Experts of a small language model.
Training: a variant of Muon for the experts, 923M tokens, 7344 steps.
Below are experts of layer 7 (counted from 0) of a mixture-of-experts language model. Rows are named router (the router's row for the expert), gate (a neuron's input weights, with its number), up (a neuron's input weights, with its number), down (a neuron's output weights, with its number) and show model dimensions 128-159. Each number is 500 + 25 x the weight over its row's rms, rounded and kept within 0 to 999. Numbers have three digits each.
Before each expert's rows: a language model's description of what the expert responds to. This comes from a sample of Wikipedia text that the model never trained on.

# expert 13
Non-English name pieces. Inner syllables of Indian, Korean, Japanese and other foreign names and words, plus raw multibyte bytes, such as Prabha-kar, Chi-thra, Happ-aka.
router:493524486447501502492492495505534462483524493507486485495474518528489449518499529520542457502448
gate0:528504466509501512480477466445548490498492505486518531493464529484506501478486467519516487517486
up0:519526495522490487522497473505497503495502476517496536459476499492506524527494503499469487525489
down0:511487504512479459506474512504498518511502518496490478489518502506504495468480482472510508515511
gate1:475480519509529536533499470516504496537535499494461505507527514529538509522499455517463493509479
up1:538532492479538514526498476491483490520531510451514537493470504460504533517500551477447521502484
down1:529459486533497510529473478473512500516498507497489509535484536480491520502479477475487476461472
gate2:517500455527476526485470465490528459484508541492490482505467511493495509517512489481491449494494
up2:497529475454536507538510517449495514522525478516447545529513471501434485478490486529501478516493
down2:511504491514481485513534510502518518506515472485479468523515499478553482496515536483503509519500
gate3:519540486505510511499471527496538452522516481483512454488462496515470502481524525503510527480506
up3:442502506514471482485504506541514495507477557537503478527511480500501490491536521462508477490498
down3:548477473504508488494482504509513533523538495465475486527484492519482545499549471472525505537497
gate4:502535540535536536491416473491518446479483482486513503493500490526477475521489540532518500508478
up4:444494497488513437488496482473495550521489473493504497482506536511481538491487468437507535511516
down4:499536520473524530514505495497523487486491490526498480518477466510467507518509519488493513512493
gate5:520515501495483476491528493521495491484502501530503478469484485462530492516557496509509486507540
up5:518509544512476544494537455484507540473548504513521523481516508506507491482490509510490497507439
down5:489487497493503482504482509516479469527490509491497458500499540516482524505517479508514537542477
gate6:530485510498453530535460530527526488484557522508484489492529453522521499524467528464534506507536
up6:513528478480528501475478488514487456504526537495526583475478503506518491469499494499517541475499
down6:521509486471507511498575481478533506540465445548459498531526490488478529503520526485503496508474
gate7:460524492486499529518502492484525555500551501503513501507502536486470477477442568507478479490495
up7:482515500489504487505517481512515491503483527530550460509497535444491492527534480522505518523475
down7:475492559522474462505469514479511467542517469508582445511504496481480434477480493505478521528469
gate8:470521481505509518471516516478493457478502535499529478469503507516500501508466571509524469528467
up8:495519554496487463488519530495476506468461468507514505484516511475480488530468444515507539466452
down8:498506523512515520505504485493483477498511464502481531477471519515473479555493523516504529507505
gate9:479499498477489521497543497513543486460507509514507506484487518504506529486510493532476486539516
up9:516450488506529533503502516455479529483448450500497525520506509492491503530481516498578489472503
down9:490524507480529476509477510516506481514491446485516476516475556521509527565469528501506487466469
gate10:497476494470495465512502467489492517489487514484466491527506513496488541547522516491505485477498
up10:496526499482474479493514452525527503485484495509510510493523552508513501510461488474477506514507
down10:494498475523496478485504531518485492544497482517492478468544486482530515514542502506485542513518
gate11:540503498481476516491526519465521501518486529481458549499523484527507510483540496477450473482536
up11:474485498475473522482476502496542513521509482470509520513479520538491555506527478474519515517475
down11:516491492506502542497473548531503530467536544514528481487505517500520477520495524511486456456505
gate12:484490427502477504508512480483555497471430513484511487477487512539503477515508534457496501482470
up12:533495489525515533493484497498474502525483487546498506538529512514512498485497473541545498527521
down12:496495492493469551549532544478468497485499496490486486496490512502511475513502479541506514503468
gate13:561515515466534453495513510502508470479471521467460484425502488485506478542499535509529492500519
up13:489546542531502534504492479495517516527496521492490496483493468486490548442479506482471518495507
down13:516525478513497470488501519509546467488515516505492510472490520472501511515490485479541490470436

# expert 20
Foreign surname fragments. Opening or inner pieces of personal names, often non-English, in results tables, like Sch, Ger, Jo, McGriff, Björnsson.
router:510491498520499520501552492520527487510466502529510529492484533492488487510465507531507522472518
gate0:505537490481546517491509505539465535472527446503456568477445528505557529491505496511433520510471
up0:469548454463500516530504506490484494482478479510514523485524499517583519475497524551510508486451
down0:485484521511467516466512478495505486504496486495495493479478498510505547475488506504486495503493
gate1:498501488459510494478466530515518483524488509518490494536500556507528532502469474487500492480477
up1:519532532488474510499483518528493522516488542453490478504460503501465508491529490534478460482537
down1:537535521513528477509516445511506522504550541497532496535531532526490490522519505502510513502453
gate2:500495483500530506512521497523521500507482451464495485473509522545513536503491468492453496494511
up2:443540497533528474506494502534503514509508516516497488451544488507507561545522490520483512468516
down2:488520523509495502483525525520491518505559496517491532547511501476518524481479526503540513503490
gate3:485486515493491495485507530502436528482518483470512514500478529496489508467505504509502511506477
up3:487505454528519556540560475504470539495526516508495484482512475529475509518481516486477493498502
down3:487519519536470466481464506496447464504513495505505514465536488527539511493510487524487517506514
gate4:524492507556477497487466489473479510464532556459479448479566517456523483488501475535492545489538
up4:567506436486512476518537510497496476508474507501536497479493446481560550499521534506500482514497
down4:477534463512469502507480486492516515502536497459539506519470487521488472520531474476490503511501
gate5:508500527487499485479491469487512529520458506489484527495514478469535488530514551470486500520465
up5:491515483474507511476502462548529498520499473501540502506513542500522483492467522542473568500428
down5:503500522520461499482531475538502503496483517487488493523508452490526464512475509490504469469467
gate6:500513536457510488450502501464518524503492505503472515522530521506476494496537505539437460456509
up6:459479498464495528528517511548490520494492444500505499476523496536500518524499498496476492502502
down6:469477478493491542532509562495460502465509543483492503483522508507481484505452492514505509494485
gate7:509503507517447521449548523521492507468527517520494489508508510496506479528541471473507490527529
up7:525459520497475491491500499518496520535525531493520502498539498527505511481511496530518462484461
down7:540486546501452530498526486516528488512525535515492492492503514477499522540530480526492511479530
gate8:508498469495502495522455507440500525445493498501466488518479514490496467479510546497497540531496
up8:474505470543521505517542480506494514522503506449464525494505520483519513512482477477481512490529
down8:480502508513493535457444516474496487506452444531517519474485462526500477493499524486515483461542
gate9:524528488461519519479503493489510504473523518459509464530539499537480448498516459529521455523520
up9:495513485509534478513516480482508495491496509525535490501536485499500550515445529505501482520484
down9:545471504459488523506507493468514483525486465539520495530496484530479550462513528495506542497494
gate10:492500521500518484515526512459504481516479504478487532502446509504519512523468514467516472501533
up10:474498514487515493518539490479478518526501530449521515507460490488493497539527486509499496506491
down10:487523511455529474492506515493476486426506533494509510479490511487496462464482519533537533484478
gate11:490504499504515486481531472542512516490489539495491515465540509551482469480483480551513481537463
up11:481553531489509489504534544478467498535506499496511505520513542508513492508524514459541457469491
down11:471509516536429500494479532500479500500490489483457508511499467511515495465506468499531498481452
gate12:470526420518444492472532499514507510518493488447501472491529499495524495483507485435491461485510
up12:453517512508536477501479519526503467546499450468504478532516524467551514542475503469493523489555
down12:487494530518453482494516477500488542514486541496547578530450493464519476544498465521495543502479
gate13:533460423462540491513505466496485525486522483485451525539522505490513492512509528518496478436496
up13:498463513499449497518552514471494496516493483515504466463489482482513507495466547503488513497507
down13:485488488510548483504514442473539476522487451511528482474486520505470535467455486492486533470512

# expert 10
Institution and title words. Words and word endings in proper names of places, institutions and works, such as Street, School, London, Church, Bluebeard, Texas.
router:496518489495530479454484514526475501517474528523481456514541509467482504513545480490465499502465
gate0:558483509487484489476533471500505462482531521460448462485476509530557512449496501476524451500516
up0:455534512511458433498495474478493513518485467503505531516510480480513520496521531487508508464505
down0:475487469486515509508507510505468496509468519496498552477563489461545541540549518534520527506465
gate1:503533512510469536517492519542490517477440447500458498511523509510522502506467488484448522495480
up1:480514537517519515502493502515544515507494520487493497491489439490476504527426520505492544442472
down1:453502510491485479480442524525474484485487485505510515522544452489524520515522508544573494498450
gate2:497478502481507512476491531473492456452528509490483511514477503470493524493495427512489479527521
up2:476542480447536515497493511459450493508496465458542493490524481468495501517494458508489527474482
down2:549503523481481516552503516517512479504552504447513525472493511511503502501449510488513532489537
gate3:502474514500530511489510474516467532499490495501499517497523512532517510513492507517496501533513
up3:534495512502489458480490491504519528463500488528511472447510536476510552508472481500500517558531
down3:492478488460499494475478494459521501515459561530476470517480507498533451541487503483480488499510
gate4:493502509523503482498523490452513481495490517536483509508509516502504522482483481503491493467517
up4:513539444489481520515526561529501478527509492514483464508501487496519464522514512509525458498461
down4:490501480523487533493573473468513520487488511500524504543522482447514486573478500488486496476510
gate5:522522531489482511505516532476497473488497525520475519470486485494519531477468493509494514454517
up5:488536520453550513503513498505470468490531469471517455493480527507492494564482524516490510500464
down5:436512468511526477425472518485488533475524508465589456496473463492484472497506530484508505441484
gate6:517486524499462502517502510490508549487529498484503496488540539490490470521518496520485531460468
up6:495474488510516495516496478506455517506530510503474507493499505472508473514516489521503530517520
down6:523491554472496505523460539514486522497514524483543497439517513569480505518506508474474487466499
gate7:509536542498499508494498477534501527460482485507533518502503502497541497499508471458512511503489
up7:507494537494519507463488524508505463501528510478492523472508486547467534507520466528504492482516
down7:487492471496518565504497442534524508491533481488482516487463483508466510520498507466496504488486
gate8:540494539561511522533514507542486552510505474474506505474521519486515489505470506501503473512485
up8:522555489521531517516503473497504547512499535447467483525440521500539523554464463503474495501463
down8:544505508500473508453512500458493531504483513464496512505495475459503455493529518511523493467483
gate9:496499474495444498470448441528503457525517493533498505491552488525467471496497506481467513490470
up9:484497494457511465531480524531511479496472452478507489510538470476469471500508496515547461499493
down9:494449504556455531483467460529476518504497553515487501504474487502476469498488520483555469515475
gate10:528454510497479491538479489508461476487513483521482497498556502486469524500524525490487527503504
up10:480468526505509501521494540521516520514532502509517530479456489495478467516489476473494499471520
down10:489477518481563531507461490489506522499507521519470509526513483493500513486440526550474481472506
gate11:507503521546534511505445512514491510499510485497519528536514487497509514497485498481511496490538
up11:441486483477515545516495513486526513459502520478519492519494520510493442498495493527483522502474
down11:480474528523524524427477532521502440523474482469489505514536487503525486450503554503506495494504
gate12:506557493484500522476515514470479484466467485468479515494559490456506464524507473483508451547501
up12:501496491511511486472485512475503502486547472461491511493515473508563463501509504543505508476515
down12:515530480507503506510505485559524508518525507519498502524509496495518497503492588479502488512549
gate13:505517497450504510507457444487465504498551471517512500504476473487502460513517522516506453484531
up13:527477512515502509437520454500490482482478506476481470533519471489496530477467500511506502479495
down13:467535489502520499502520454508503541483472515501528532482477512517479507484476491485516515529503

# expert 11
Hyphens and list punctuation. Hyphens starting infobox or list lines and joining compounds, plus dashes, table bars, quotes and prefixes such as un, non, Mc.
router:526480520509461480509487495486508517476514507515485532481504486515502523554499531465520492491544
gate0:458472474531493553524502536464471514446496505474480538516484506507485487537508484468492524440494
up0:485501483481506482495485547539543485464518501528508529467506494520536508495492456501500542500474
down0:469523510484493516472510529489505468538463517448487536520504502451502497521490482485510563523528
gate1:530521460493504488522470520477549496488533549498506471511554525508472524469492534529509490516487
up1:513511500543519500455556495492483496472484524470530529501498509510476500501550488453468486533520
down1:506513496509451497495523463496521493473544526483493484519462460503479498497513524539498496516511
gate2:531504498478511514484476496478518502521513503513499515447508485487508504487528466463508466493517
up2:517491491485490506472473490441506545522474462478452531551523504524496526480474496472535514475517
down2:513539486528527486439506505472498473492511499434520509499499530496494552503470493457486482504445
gate3:513482499480460490498482527502473490521488497472513517511464521484509460477492514529481505515526
up3:503509528467506544526541498476492490512517502442515485482493588472495510499474473503470497528525
down3:490488475458485476488441520488494513525491520491504520521509488534476472502475522485500469472539
gate4:521538479518524517535511506538484531519483483506479484497503483510549531498479505472532510485477
up4:476511541487444468468545511479495497476489509508453501513502503507512490472550483517480505533471
down4:467509535508495483501480531484500468491515490511459525501503495477469531490485511546515500523470
gate5:538511527489462521529534476506489480505453503522489502475508467515511502484521491519496503495526
up5:548494480514482522511473518492548484514489500476524507485504520493522507545508524511457510524519
down5:503539457491490471503530515481514484514485516514507498497466503492505483509493499480469505499444
gate6:480494538512486538478486522461520519455493477481495457491502477509527513488518488471515537471503
up6:537518495534481521489498491469534482506491492487480459449491507451555494512446493531519512496499
down6:531493533511484514543525518473528493489546527488545498517509481526544498502523476484493474509519
gate7:480476495505473480485527470468472515498489472506454516503531532456548464519493459497519461468479
up7:455519503526475508505476471482500494541531469503493492506475522521553501502507477467464489517505
down7:486528472495537517546538520519565508511475472485505486456487520499519480480495529491497531524525
gate8:494487564479513489468513447481556534527508453502477514496514536510500494483485529539528443501529
up8:471482517536501535482505505485512521495470495513539485523453464496493461472503431509468499485471
down8:511454523522535504455519444486508480492486536442517470489526485493518483507504473470551495498560
gate9:492507528438456501493509475469525497490518482479506480491518516465502493491489534484482523525458
up9:508503483491480510502525508471485457479476545502490514469458460484485499550506485541529461460497
down9:515524459487511493497508501553464500456487536477503489511490511505515487534529504481457501493505
gate10:516472484514500508507500505523485527488545472522442533511544518533478475519466474493467467493491
up10:490520491449518516500489497510523475510504487487460489463531498510529544510534490422531500473489
down10:519518510535494540487488504488518498495522507538460496471514555518480507525523482540510475553481
gate11:496492466518481523487446501503533513430506518481518503505511474502530519490522526537468528441450
up11:517470534470464578466510515506524528538502512529539493491444501504505513528550488479496522523533
down11:484473552531491510509494487517542509503471522521479491529507513528522518473488502467516444495496
gate12:521506493501495507445518478529449510519496499525434505494497456523469479457476547534505537529512
up12:517498513553481483515496524526494509498476485520439480496508495530525471519513479483507517505525
down12:519518491511532527508508508504470501483488544506530432509471479511499520476523503518470493429539
gate13:514482528480502529480489523499523476507490496546519537519525476530500511495548469473520478499512
up13:522478508483504452491503496466522462527531477511486493521484518491505455509549497506514525502544
down13:495557463497506535515518518516516500483473497552455475557537481498476486502529482497533535517491